config.toml
num_hidden_layers = 11
router_score = "sigmoid"
num_key_value_heads = 2
head_dim = 32
norm_place = "pre"
tie_word_embeddings = true
init_std_down = 0.0
optimizer = "muon_variant"
warmup_steps = 200
final_lr_fraction = 0.0
max_seq_len = 768
Below are experts of layer 2 (counted from 0) of a mixture-of-experts language model. Rows are named router (the router's row for the expert), gate (a neuron's input weights, with its number), up (a neuron's input weights, with its number) and show model dimensions 0-127. Each number is 200 + 20 x the weight over its row's rms, rounded and kept within 0 to 999.
Before each expert's rows: "mostly gets" lists some tokens that are sent to it at least half of the time. This comes from a sample of Wikipedia text that the model never trained on.

# expert 147
mostly gets: " sub", " per", " th", " o", " pro", " comp"
router,197,217,193,180,192,200,201,232,195,182,203,164,262,145,204,214,203,167,154,203,181,204,193,184,184,200,211,187,206,179,199,184,221,229,201,170,208,178,186,221,138,177,179,221,226,217,214,206,224,185,174,199,171,224,197,221,201,202,197,213,192,188,197,206,201,202,180,184,228,182,191,212,178,196,170,193,221,182,208,187,196,201,217,218,185,165,209,216,179,192,204,210,153,222,172,180,210,202,169,228,204,209,200,205,200,217,210,197,201,209,220,179,228,221,202,235,232,234,202,195,170,182,214,208,179,201,228,199
gate0,218,203,230,235,230,214,206,194,212,242,189,197,210,177,212,166,206,169,225,182,226,196,195,187,212,210,187,205,216,164,190,168,222,220,202,173,196,211,155,186,206,199,181,221,170,214,164,201,171,192,217,207,197,192,212,229,192,200,208,201,189,219,163,188,186,193,183,158,203,193,170,205,218,239,199,172,204,161,210,210,222,196,232,195,196,191,198,228,202,190,224,219,159,198,155,228,182,200,188,191,197,191,179,201,163,219,197,220,191,200,197,219,229,225,191,173,210,246,206,207,179,203,195,178,203,182,229,185
up0,173,183,164,182,160,189,209,193,198,196,241,202,198,230,203,220,197,209,178,219,178,211,192,204,201,198,214,214,199,225,187,203,188,183,208,217,183,200,209,224,188,200,222,198,203,169,227,205,229,212,182,180,241,200,199,201,223,175,212,175,179,192,219,210,216,198,198,212,209,182,243,199,190,182,216,217,194,250,209,188,210,201,144,211,167,183,190,210,193,233,165,173,237,210,238,179,223,209,225,190,209,220,243,194,213,197,192,149,218,178,196,177,178,168,201,196,198,185,196,173,197,185,199,210,223,219,207,233
gate1,196,200,204,187,181,234,204,173,196,214,225,205,209,192,192,202,223,174,198,180,214,254,209,204,164,225,197,210,211,211,207,232,240,192,180,212,167,223,231,220,196,192,208,163,210,167,204,194,162,194,231,215,207,196,191,166,209,166,211,221,191,209,237,213,184,186,190,189,195,208,209,221,232,212,187,231,211,191,199,218,152,179,207,221,171,206,175,226,198,192,179,223,184,214,191,220,193,221,201,195,218,185,205,220,212,213,199,165,217,165,185,229,226,189,245,204,224,201,205,214,195,221,206,159,180,182,207,182
up1,205,243,205,168,209,222,164,170,214,185,229,213,221,181,220,211,182,171,254,182,202,202,173,211,226,197,158,223,221,207,209,195,173,231,209,201,186,208,189,209,209,190,201,210,229,213,179,173,217,190,229,162,190,224,200,228,175,178,196,238,187,196,179,221,200,212,183,219,221,180,178,184,201,224,204,162,221,195,208,154,188,216,187,181,206,179,164,208,173,194,183,202,175,222,212,168,188,191,212,219,214,215,212,223,169,180,203,245,200,181,196,189,209,213,199,214,192,193,176,200,213,184,177,204,189,205,214,186
gate2,192,209,194,245,224,217,192,212,191,184,186,207,219,171,195,213,201,179,202,190,236,178,205,177,200,201,196,210,219,190,202,199,175,243,171,157,204,211,190,214,159,209,212,229,186,210,191,186,184,173,201,207,199,187,219,211,182,222,186,206,225,224,169,228,210,174,199,187,186,211,204,205,240,198,214,195,209,224,176,195,194,194,212,226,199,235,210,221,152,203,195,202,173,197,192,173,226,209,187,229,203,199,189,179,209,222,215,184,184,235,182,222,211,217,207,240,187,231,224,200,175,163,175,201,214,229,190,138
up2,212,185,207,201,217,177,190,211,184,189,211,167,206,207,166,205,206,239,184,205,223,198,192,185,193,218,161,208,197,199,187,201,184,195,195,246,172,218,206,208,201,202,154,231,213,206,188,164,188,218,187,197,223,166,202,186,182,209,188,225,203,190,182,171,224,187,199,201,155,152,181,199,157,193,240,186,216,190,216,225,211,196,197,177,203,218,176,207,178,183,234,202,196,208,189,203,184,179,182,202,220,221,229,212,200,171,191,250,193,208,216,206,153,203,175,203,214,186,208,197,192,199,229,223,153,189,204,229
gate3,217,196,224,186,154,203,194,218,181,208,211,180,222,174,169,206,232,173,163,206,156,175,204,153,198,189,214,184,199,201,188,173,198,196,166,156,236,184,189,249,200,205,197,198,229,235,185,177,213,194,202,154,199,223,215,219,218,194,177,205,203,182,191,188,171,191,178,197,204,183,194,199,196,210,193,172,219,179,169,203,178,196,182,207,174,205,214,191,180,202,193,225,178,208,184,187,219,201,227,202,194,194,170,225,190,215,215,158,216,205,193,224,203,205,218,197,195,174,249,206,164,215,190,198,191,208,221,212
up3,224,193,205,207,228,199,229,204,216,182,169,220,206,227,194,196,191,255,207,181,242,209,200,227,228,256,215,193,193,225,228,219,229,207,215,227,229,200,223,174,218,225,184,209,199,175,213,218,193,212,193,230,229,195,195,179,205,204,187,199,216,218,185,185,187,187,239,210,194,229,240,215,235,175,222,198,195,223,200,202,221,227,217,200,195,193,209,215,203,222,164,182,207,188,175,196,189,166,176,215,230,197,217,173,193,173,176,193,200,181,210,160,187,199,205,197,220,223,189,217,208,220,191,184,190,166,208,223
gate4,231,210,228,201,220,225,206,182,197,181,198,203,243,185,242,217,217,173,171,204,174,211,191,243,207,210,191,201,226,175,205,226,177,180,222,179,167,214,224,183,217,181,224,198,226,192,216,201,179,186,203,182,218,180,218,222,195,217,189,179,190,225,197,233,214,212,201,223,226,223,179,186,213,219,226,203,204,204,218,180,173,228,201,215,195,171,188,191,193,186,184,243,216,210,171,174,160,195,196,221,203,168,208,194,260,202,197,227,219,202,188,186,174,198,216,196,193,169,219,218,199,230,221,179,185,220,189,202
up4,200,187,195,191,191,228,154,201,167,196,206,190,235,166,228,231,193,172,172,208,203,179,191,235,205,223,180,173,230,204,198,180,169,194,203,218,215,222,233,211,158,209,186,187,215,190,230,236,194,204,182,183,189,174,192,247,175,203,176,176,223,235,198,196,216,202,201,224,204,197,202,220,209,225,201,203,216,203,256,191,211,205,223,230,192,178,187,180,216,161,195,204,210,217,162,194,174,189,173,227,215,191,176,200,225,226,188,200,217,204,185,193,174,205,207,222,184,204,179,194,194,199,199,179,175,187,190,217
gate5,232,224,220,194,214,211,170,204,250,210,202,184,161,177,179,199,243,234,224,168,193,205,212,166,176,191,203,194,183,221,199,188,223,209,231,165,198,189,201,194,184,198,209,181,169,210,218,184,231,198,202,238,169,212,204,246,222,183,185,198,189,194,205,187,167,184,208,218,167,194,184,207,173,222,239,172,189,202,189,214,218,221,162,185,187,170,222,184,185,242,186,199,179,182,230,211,214,212,183,191,186,218,189,216,214,185,203,208,221,236,206,200,226,193,201,209,190,203,221,177,191,199,187,169,186,196,190,210
up5,206,159,181,187,191,215,193,194,162,217,193,208,201,211,203,178,179,185,160,194,174,200,208,224,210,200,232,228,202,221,175,207,205,185,203,206,194,176,178,252,178,170,192,207,230,194,219,190,179,175,184,192,193,176,214,196,198,218,203,211,213,172,217,200,210,204,208,215,196,176,210,201,210,187,179,217,167,169,185,198,200,204,214,236,205,190,136,218,179,184,188,191,205,203,229,204,196,179,161,220,225,220,181,205,218,205,223,186,201,207,189,242,225,227,227,236,151,195,242,185,181,182,212,219,213,214,186,192
gate6,221,193,216,216,207,168,221,198,176,208,182,238,223,203,216,200,213,165,187,156,240,203,171,192,188,163,217,212,210,202,216,200,204,199,188,202,204,198,204,224,201,190,206,194,201,207,173,197,181,242,176,199,226,182,151,214,222,175,194,199,188,199,216,230,170,211,198,178,211,173,216,205,202,197,212,197,211,239,234,194,208,220,185,207,217,198,232,202,218,229,222,212,206,209,186,184,190,178,248,199,208,218,206,178,210,202,169,178,187,182,204,182,221,230,212,171,240,224,169,213,223,233,222,175,213,198,232,172
up6,221,210,183,186,188,208,213,164,191,209,191,202,194,204,212,229,209,204,202,207,203,204,197,203,183,194,227,193,181,191,213,174,233,196,172,177,195,214,180,195,180,180,218,189,215,205,217,186,214,180,163,199,246,223,195,208,218,146,191,174,185,190,170,204,153,218,196,183,221,180,180,194,173,191,220,221,235,238,185,220,189,205,177,206,185,247,205,199,212,186,203,233,223,164,182,173,189,218,231,164,220,210,191,199,175,163,213,197,191,163,223,186,224,214,205,190,216,245,179,199,228,199,200,214,208,189,206,223
gate7,224,214,201,215,201,186,202,228,179,190,201,187,144,213,203,207,227,167,208,186,238,197,183,180,191,181,189,158,213,203,162,221,191,205,185,205,160,221,208,183,231,180,196,220,211,198,193,187,239,188,213,172,225,216,197,233,197,151,180,194,201,194,203,222,213,195,212,186,198,179,185,214,204,198,191,177,232,167,181,194,197,209,175,203,196,191,212,204,204,212,202,179,180,157,216,188,171,205,169,195,198,198,216,230,178,199,216,220,228,209,198,190,218,182,195,231,186,232,231,180,196,186,244,175,195,181,249,208
up7,212,181,181,195,204,213,205,235,198,174,202,193,189,200,196,235,213,206,197,170,195,208,171,198,192,182,173,191,209,197,188,193,193,214,204,206,179,241,188,176,187,182,169,189,186,206,178,178,250,184,178,163,162,214,200,201,216,186,176,196,231,201,237,192,207,162,209,174,190,177,211,208,205,193,236,226,234,189,193,179,179,211,194,213,202,180,218,200,192,181,207,191,183,221,178,193,208,172,225,228,188,213,215,249,171,202,212,190,183,231,208,218,210,223,196,227,208,223,177,171,182,166,160,164,174,181,222,181

# expert 179
mostly gets: "ick", "uck", " Hill", "berg", " Gold", " Green"
router,208,221,202,192,181,176,205,243,206,208,199,203,222,195,229,191,229,204,177,174,223,213,160,211,203,214,225,221,207,226,183,193,254,225,204,158,213,165,177,200,185,176,200,172,173,189,200,197,197,211,193,200,187,234,174,217,193,195,189,203,223,167,212,224,204,210,190,163,188,181,186,188,196,191,186,176,197,218,246,211,181,237,185,200,180,214,184,194,183,215,202,217,164,179,211,195,204,189,195,210,173,211,207,182,200,218,207,209,225,155,182,192,255,228,186,237,229,236,204,190,214,201,200,199,196,203,225,206
gate0,170,223,234,202,201,159,178,207,212,206,205,186,197,186,195,227,245,222,202,192,218,196,248,185,191,180,209,224,221,227,171,181,191,180,173,195,191,207,195,222,188,201,218,193,184,200,206,195,186,190,183,230,229,179,196,176,204,197,219,209,196,226,188,247,210,207,224,158,199,217,204,217,253,201,217,230,175,236,193,239,195,192,161,206,199,229,227,182,196,213,239,192,188,227,214,163,197,194,191,202,199,237,217,180,196,203,192,211,223,178,223,180,199,191,168,212,187,222,196,183,198,209,194,172,181,195,187,212
up0,206,230,218,204,207,189,208,198,236,197,215,182,210,194,194,182,211,219,197,199,186,173,180,189,169,183,177,190,208,182,205,200,188,213,208,178,222,200,218,190,203,226,199,214,220,188,193,237,202,186,217,151,197,177,181,208,180,177,169,243,229,229,185,210,229,191,185,178,207,171,204,226,197,207,194,207,177,221,174,232,190,201,197,229,202,169,197,201,193,223,183,224,204,223,181,185,217,172,191,203,207,202,194,192,189,183,207,162,194,192,151,208,183,220,207,244,207,194,162,218,184,205,156,272,181,212,209,213
gate1,184,209,202,166,230,205,173,221,191,226,184,234,201,212,194,191,218,169,177,208,205,220,214,200,189,180,175,229,200,208,221,162,201,220,201,189,200,192,189,200,209,169,215,198,206,229,190,153,189,197,187,204,182,198,221,214,211,241,220,170,194,211,188,194,212,221,198,202,221,193,139,167,190,237,197,182,209,163,217,166,169,212,200,213,201,178,164,230,216,196,223,223,201,202,217,198,183,210,236,172,208,188,206,237,209,189,198,209,191,231,223,194,233,229,237,178,164,203,207,190,188,207,213,213,209,193,222,211
up1,217,196,234,248,186,186,181,185,215,195,191,180,166,195,233,198,176,172,190,199,186,198,217,185,187,204,171,172,214,185,206,220,187,188,203,190,143,216,217,224,201,216,228,177,150,179,194,174,184,211,227,216,214,230,215,195,189,174,198,217,196,206,206,192,175,192,174,190,179,203,208,237,195,221,175,210,245,191,202,217,198,193,223,212,203,193,194,187,222,184,192,195,189,235,172,195,206,193,178,212,231,246,217,202,188,153,210,174,192,176,167,166,192,215,201,194,182,211,213,191,197,214,202,162,181,194,226,202
gate2,185,228,205,194,162,191,191,219,198,210,229,148,197,206,234,166,204,186,187,161,219,224,233,191,172,180,197,173,208,216,179,194,220,204,194,199,202,208,222,204,200,165,212,183,201,217,203,221,167,170,162,166,240,208,193,210,148,172,225,202,221,173,214,208,175,181,170,216,203,208,201,208,232,207,179,184,204,197,180,211,196,201,194,200,236,203,180,205,200,187,236,222,192,198,162,202,206,178,184,191,186,219,193,180,172,216,196,202,238,187,174,192,196,179,251,185,200,218,203,207,189,201,182,191,211,206,176,195
up2,208,251,177,207,198,189,182,193,201,211,194,153,187,220,222,213,198,219,187,195,201,221,213,196,202,215,211,147,190,178,195,187,238,215,191,190,198,193,192,244,191,186,199,197,209,210,190,189,198,206,207,183,192,227,217,177,202,195,193,225,182,132,238,196,197,186,190,196,194,206,180,208,175,199,210,191,226,211,172,187,186,204,217,160,244,179,195,182,213,214,208,218,196,180,188,190,203,185,209,211,200,239,170,188,191,234,187,231,210,194,165,202,187,193,235,181,216,245,193,209,186,245,180,163,185,208,187,200
gate3,209,217,198,195,222,204,177,190,205,187,226,188,208,214,199,158,194,214,206,205,224,219,188,225,212,202,213,211,193,201,191,186,218,213,163,190,214,187,200,198,218,207,181,196,197,214,211,182,210,205,160,252,177,197,169,230,222,228,191,204,203,186,249,210,190,192,194,175,191,212,200,235,191,183,209,193,188,208,230,191,199,194,232,232,214,188,187,171,188,228,205,183,173,179,177,165,238,148,181,192,179,174,205,184,203,193,196,198,217,212,185,212,219,189,225,176,188,218,225,173,175,223,200,205,225,156,217,144
up3,226,198,212,207,238,205,188,194,191,194,167,198,200,223,178,182,189,208,194,204,208,176,155,198,188,216,212,215,147,214,204,206,196,221,186,195,247,180,143,178,170,206,187,185,216,220,216,202,182,210,196,175,219,185,201,209,214,198,224,238,184,219,219,216,220,213,203,210,209,232,160,192,217,192,175,184,217,234,217,192,214,192,204,208,196,252,182,182,220,190,201,217,164,214,233,189,221,190,213,177,182,235,204,220,178,215,206,205,195,191,189,211,191,248,178,192,222,191,236,216,188,187,224,198,208,218,185,186
gate4,189,212,172,193,206,152,215,191,208,236,205,165,199,188,184,213,197,187,241,188,185,209,180,193,163,194,211,201,188,223,227,223,210,194,199,212,231,180,221,199,183,211,194,185,211,195,165,205,162,184,182,223,145,192,212,197,173,220,200,224,185,204,171,224,187,177,209,199,204,201,231,199,210,214,137,211,176,231,218,184,183,214,202,222,188,220,207,188,204,194,176,215,188,205,238,200,184,188,177,195,186,168,175,201,192,226,172,199,190,223,198,205,208,187,253,175,215,191,186,206,212,207,195,231,183,197,169,223
up4,193,177,196,200,187,192,172,186,194,205,223,242,195,178,159,223,208,209,132,198,216,196,208,184,201,234,219,199,174,187,234,203,185,210,239,210,193,174,235,212,179,208,179,179,181,204,227,210,188,231,206,199,225,161,220,166,228,197,211,191,188,212,162,168,199,191,200,205,204,201,195,210,194,189,209,214,195,156,224,219,190,154,165,201,203,190,211,197,173,208,200,157,203,199,195,201,177,213,189,204,238,194,203,190,218,199,182,183,221,220,175,200,180,177,188,241,176,182,188,215,178,212,176,189,204,196,192,194
gate5,213,177,205,212,256,194,207,179,190,232,211,205,210,215,184,187,179,219,180,254,202,203,235,173,219,188,167,184,185,213,205,218,201,231,204,205,224,201,198,257,183,193,198,207,184,195,199,181,178,195,207,187,244,167,173,216,211,181,223,180,227,212,183,200,217,172,187,190,217,166,183,200,189,234,195,230,174,182,205,214,203,177,196,203,188,197,184,196,197,190,183,184,225,213,196,227,230,189,245,203,224,173,189,216,183,221,203,200,174,185,189,212,219,215,189,200,206,202,168,232,238,176,184,195,231,204,183,209
up5,211,203,189,229,195,192,193,215,197,214,158,194,216,192,183,227,205,192,189,232,216,233,187,186,198,194,206,183,160,192,198,226,228,222,205,238,150,148,163,211,200,211,178,236,174,184,183,222,193,204,188,191,234,196,192,179,222,221,238,197,200,221,228,217,188,233,243,203,203,200,207,193,222,168,203,187,182,214,171,184,206,182,195,202,220,187,226,212,159,222,196,198,219,212,223,236,180,219,179,200,183,177,181,217,207,181,206,200,176,182,208,209,207,192,166,185,222,202,183,208,207,172,203,198,228,229,197,200
gate6,217,200,213,194,196,218,215,201,191,200,223,198,198,223,206,211,199,165,185,201,180,217,224,204,171,229,198,219,172,200,219,182,184,196,228,195,180,211,195,181,222,219,179,160,171,205,224,208,190,179,196,224,227,218,199,194,193,223,195,208,211,229,210,180,183,226,198,203,195,211,183,220,224,182,202,159,239,203,213,143,176,152,211,222,205,239,173,218,206,206,238,192,212,189,188,179,181,204,195,205,236,187,170,201,189,248,196,187,220,189,220,220,211,190,158,220,175,223,198,199,165,175,170,217,183,194,211,208
up6,175,203,210,184,216,162,238,195,196,189,209,203,187,171,214,230,194,216,211,188,219,199,228,203,214,186,170,179,236,214,189,205,158,182,205,161,233,211,190,221,199,201,193,201,210,192,197,223,233,163,180,216,167,174,185,179,175,198,214,225,200,155,230,189,188,228,210,186,206,194,233,215,209,172,195,193,189,221,204,161,227,206,245,188,207,208,237,204,200,181,214,209,199,213,201,209,202,204,197,226,228,214,186,196,210,202,172,209,168,225,183,197,159,209,210,235,208,207,191,238,200,183,224,183,219,225,177,179
gate7,169,181,180,200,207,209,225,203,210,202,193,220,184,207,167,189,181,203,189,206,208,197,204,189,204,180,173,178,168,223,226,197,229,199,168,169,197,198,245,203,165,165,201,202,193,237,187,166,212,197,194,186,217,198,206,195,152,141,209,168,209,185,221,239,223,195,190,183,190,181,173,220,192,195,219,204,191,196,174,181,192,244,210,191,205,170,180,205,218,204,205,210,206,187,206,179,226,194,194,194,197,220,216,182,207,211,217,171,168,218,164,224,202,196,212,191,214,182,238,173,190,208,179,151,188,170,202,214
up7,192,191,222,212,208,211,167,221,211,189,214,188,221,195,190,204,224,184,174,204,189,210,217,175,163,240,211,216,187,185,177,205,162,216,221,202,156,187,182,185,210,222,178,195,182,181,212,209,179,189,185,233,203,157,216,194,177,221,213,232,222,232,172,176,190,191,190,232,186,230,224,200,181,206,209,204,200,226,232,221,195,161,212,184,207,234,201,189,196,203,196,188,189,189,172,226,162,221,187,213,183,200,204,214,192,230,213,207,212,221,183,196,192,174,175,212,197,203,176,202,207,147,246,212,194,199,218,162

# expert 230
mostly gets: "ab", "ah", "ond", "ud", "ank", "amb"
router,217,237,198,181,184,206,190,217,222,199,207,188,198,186,230,198,228,198,191,197,199,174,156,184,219,180,214,232,190,194,178,217,216,201,197,162,223,173,197,212,205,201,230,201,202,204,197,200,230,206,193,197,174,226,178,221,181,192,184,200,212,178,204,227,211,204,202,207,183,186,184,199,206,215,212,188,203,205,239,208,207,220,199,205,202,204,193,226,187,235,186,180,162,181,214,180,200,222,172,207,186,172,190,195,197,198,191,182,246,193,202,199,310,205,204,204,227,220,207,165,208,222,194,197,223,191,228,223
gate0,208,243,218,191,194,188,191,182,213,195,222,199,178,186,223,200,215,225,189,217,195,193,195,178,187,185,194,187,209,229,216,187,212,187,204,172,210,222,174,175,220,145,223,166,214,186,196,213,192,218,187,215,197,178,209,218,218,202,204,243,218,230,183,216,227,226,190,220,202,185,214,216,208,224,193,213,179,187,236,214,234,188,184,202,199,202,205,230,193,178,191,192,154,209,177,203,209,177,203,214,226,203,193,216,177,230,154,195,212,190,182,208,230,178,205,180,172,183,232,191,172,260,205,199,182,157,220,191
up0,210,219,206,209,211,196,205,214,222,172,186,195,176,190,193,205,217,211,186,192,212,239,196,191,187,208,180,207,196,218,224,178,189,189,184,195,208,194,201,195,204,150,227,161,173,192,173,181,237,221,181,221,179,187,201,210,197,220,204,198,210,233,200,256,237,253,192,201,166,220,226,202,181,234,184,188,195,176,195,172,229,186,192,218,210,226,189,231,172,205,211,206,163,174,209,200,187,245,216,190,204,171,211,187,172,210,181,206,236,193,197,214,229,216,186,198,186,208,237,200,176,219,219,198,193,190,200,167
gate1,192,198,227,183,185,170,222,203,205,249,200,181,188,196,232,223,216,210,243,251,182,202,192,170,199,181,214,218,191,194,191,183,196,196,227,201,192,230,193,194,227,191,212,226,203,233,187,196,244,215,218,205,192,208,179,205,227,205,175,162,215,218,204,230,237,186,213,205,227,198,193,258,208,223,225,213,226,199,227,197,213,213,218,213,220,180,200,222,226,198,183,198,212,189,214,212,188,197,188,218,200,182,181,197,207,214,174,185,198,225,202,195,200,205,155,206,244,190,226,157,226,198,175,205,176,188,211,199
up1,203,207,185,180,252,202,190,199,233,165,215,202,186,213,189,174,206,183,190,154,211,192,215,199,202,196,197,204,166,211,187,182,210,201,185,183,216,174,207,208,170,220,184,184,185,169,195,234,178,174,167,180,205,150,184,199,172,208,204,224,170,221,184,191,196,226,182,192,194,198,213,173,178,173,146,173,168,207,176,228,218,191,184,204,209,209,189,181,173,188,217,224,171,200,201,190,200,193,194,186,198,196,225,228,179,199,206,190,181,176,194,225,225,208,228,212,176,197,162,231,189,166,219,222,211,210,175,203
gate2,207,176,223,229,176,191,240,219,204,176,205,193,200,209,203,246,207,199,199,213,183,205,249,224,190,221,202,199,202,188,213,222,181,228,190,186,183,196,202,216,206,202,192,245,197,184,206,195,202,167,202,193,230,163,231,212,179,206,200,196,202,220,200,165,172,189,198,181,224,199,183,175,199,204,207,202,192,205,197,177,203,166,226,192,208,237,198,190,214,244,219,211,178,175,164,180,218,219,199,179,231,205,246,177,219,199,204,218,156,199,224,180,222,195,158,194,206,209,209,180,169,249,192,191,197,203,176,211
up2,201,207,225,195,213,208,221,253,201,183,206,218,213,206,160,212,201,188,161,229,203,246,219,229,199,218,168,224,186,226,186,180,220,174,212,192,181,241,213,183,166,199,194,197,176,200,214,186,228,179,199,200,238,213,210,194,174,216,186,227,203,195,180,201,213,193,179,209,185,198,226,214,206,192,209,189,206,236,207,160,189,188,184,174,192,192,230,212,195,219,170,163,193,191,204,221,219,233,193,192,240,218,207,210,215,168,186,184,225,161,181,190,213,193,197,193,181,189,190,205,190,213,217,156,188,236,221,187
gate3,210,192,198,221,170,230,202,218,200,193,202,209,187,185,215,184,190,194,240,196,249,210,196,237,209,171,205,207,169,185,188,202,212,235,190,195,221,199,175,195,214,211,181,196,175,200,211,221,192,229,225,205,201,212,197,210,181,169,182,209,192,242,195,192,161,213,170,193,207,247,192,231,190,178,226,179,200,190,234,203,182,168,180,234,172,167,182,192,183,250,194,178,203,169,198,216,191,176,231,203,169,201,208,241,185,189,238,228,183,187,188,205,228,199,192,193,195,204,228,202,196,189,164,205,207,197,203,194
up3,228,191,177,213,204,217,178,209,227,198,204,212,242,173,202,180,190,198,222,230,203,219,210,184,220,193,228,184,202,221,184,206,219,189,173,165,210,187,193,205,222,218,227,200,198,172,223,199,193,207,179,189,186,217,220,185,222,176,193,200,154,255,210,211,155,179,181,248,176,227,204,231,194,189,196,208,226,208,200,178,183,197,185,206,172,191,234,201,233,190,164,232,230,189,203,191,180,200,193,195,160,183,206,232,223,167,212,221,221,192,194,178,211,195,204,190,202,202,194,184,197,206,146,195,213,204,186,203
gate4,211,189,231,238,183,213,204,197,205,196,209,215,234,195,202,207,201,205,175,196,175,195,184,201,204,181,224,212,185,201,235,194,190,182,197,182,222,215,187,229,225,213,214,164,180,233,190,190,202,209,183,220,176,219,227,214,236,157,187,206,210,208,155,206,162,210,182,183,186,243,189,192,197,217,165,233,185,216,176,207,187,169,206,194,201,216,229,227,197,171,200,202,202,191,214,209,206,168,215,174,193,209,171,175,210,235,168,238,236,221,212,228,194,191,164,219,191,180,181,184,193,195,206,199,177,229,186,228
up4,211,200,178,165,212,214,201,202,237,186,203,188,226,184,189,212,227,173,150,215,197,214,195,212,174,201,204,183,202,174,217,233,231,213,191,201,211,186,204,179,177,185,168,222,160,205,226,203,176,250,212,188,202,193,187,212,229,190,219,221,201,215,179,190,255,193,200,252,171,201,187,201,174,174,179,199,196,185,219,203,209,188,206,203,205,210,218,163,225,191,208,230,191,194,195,180,190,190,210,212,182,190,169,186,209,186,217,207,222,192,191,162,228,181,197,212,177,202,217,173,217,199,253,219,185,201,198,169
gate5,207,239,201,226,201,176,182,198,195,190,210,214,182,205,175,186,236,214,191,197,188,181,224,184,204,211,207,213,224,211,190,178,180,168,203,190,237,214,232,200,171,255,209,209,202,181,233,169,194,182,219,190,182,210,214,213,195,187,180,192,206,206,207,198,241,206,169,225,206,186,200,202,189,235,208,226,222,189,213,176,225,233,182,210,200,233,200,169,186,253,233,178,174,163,191,173,188,195,205,182,262,198,206,219,220,218,192,208,189,170,160,194,200,201,207,203,205,193,198,192,203,202,198,210,165,194,191,219
up5,204,218,231,173,218,226,223,170,222,200,180,211,178,216,194,195,211,202,198,208,190,205,225,189,186,206,178,213,192,224,201,185,229,204,211,211,193,216,192,194,197,188,184,216,188,239,188,192,220,222,204,196,192,208,210,210,184,231,222,206,170,205,206,197,229,201,172,141,196,168,216,215,217,204,213,202,153,211,188,208,199,225,235,209,205,195,176,222,204,190,190,247,204,221,177,226,199,199,145,202,196,144,231,164,203,186,200,192,186,191,201,214,206,164,198,234,212,198,194,208,226,250,197,200,229,213,172,211
gate6,222,193,186,161,225,195,187,198,208,252,201,205,225,203,220,180,226,187,219,232,167,219,226,190,191,220,179,185,210,207,182,203,194,225,179,191,217,196,227,192,191,197,195,168,195,213,210,181,192,222,182,261,170,164,208,211,238,174,173,202,184,229,183,184,193,182,227,190,192,206,191,180,200,233,188,244,202,162,199,205,194,196,211,200,157,203,207,164,192,194,195,173,229,194,178,226,211,179,184,217,187,230,192,212,217,221,206,189,184,172,227,196,195,176,198,211,191,206,190,219,204,212,175,212,220,164,179,202
up6,184,250,180,187,198,183,186,209,245,215,231,174,144,184,207,179,185,208,183,206,208,202,196,180,210,204,260,219,198,205,186,177,230,232,207,182,202,168,221,202,199,213,244,221,200,184,227,211,226,203,172,199,199,193,188,209,170,204,215,210,198,196,184,225,213,189,217,184,176,211,226,213,220,216,207,196,216,222,217,200,219,191,203,220,206,209,211,235,198,229,192,202,149,180,214,179,218,223,209,156,203,196,200,202,207,207,159,203,204,188,171,242,206,203,212,196,204,196,202,167,215,174,182,193,193,195,229,221
gate7,209,227,210,228,192,188,201,191,196,221,196,195,259,193,233,200,137,167,199,179,198,197,194,209,204,217,218,169,209,183,220,150,197,202,208,180,190,198,189,207,226,173,199,213,201,198,222,194,216,210,235,204,215,201,228,180,224,209,209,212,162,233,259,201,194,199,202,179,229,204,207,214,200,203,237,192,198,199,206,201,207,214,183,190,201,196,206,184,229,214,182,187,217,201,170,167,170,191,232,196,210,186,209,189,228,194,210,206,211,226,204,172,161,196,175,173,188,212,221,201,168,227,172,185,166,203,215,184
up7,218,253,188,216,220,205,211,171,184,212,198,199,221,193,192,211,192,218,213,209,220,205,170,192,223,179,197,199,211,193,231,176,235,196,174,165,226,195,187,176,217,180,198,157,175,206,215,209,206,213,202,222,203,214,193,203,187,183,204,186,188,228,231,229,246,207,213,172,147,218,234,181,243,226,217,217,170,189,234,205,176,163,222,212,192,174,199,194,188,196,208,191,204,196,167,192,214,179,180,217,222,203,229,184,169,204,186,170,205,225,204,195,178,196,199,193,193,202,186,203,156,201,162,205,215,211,205,192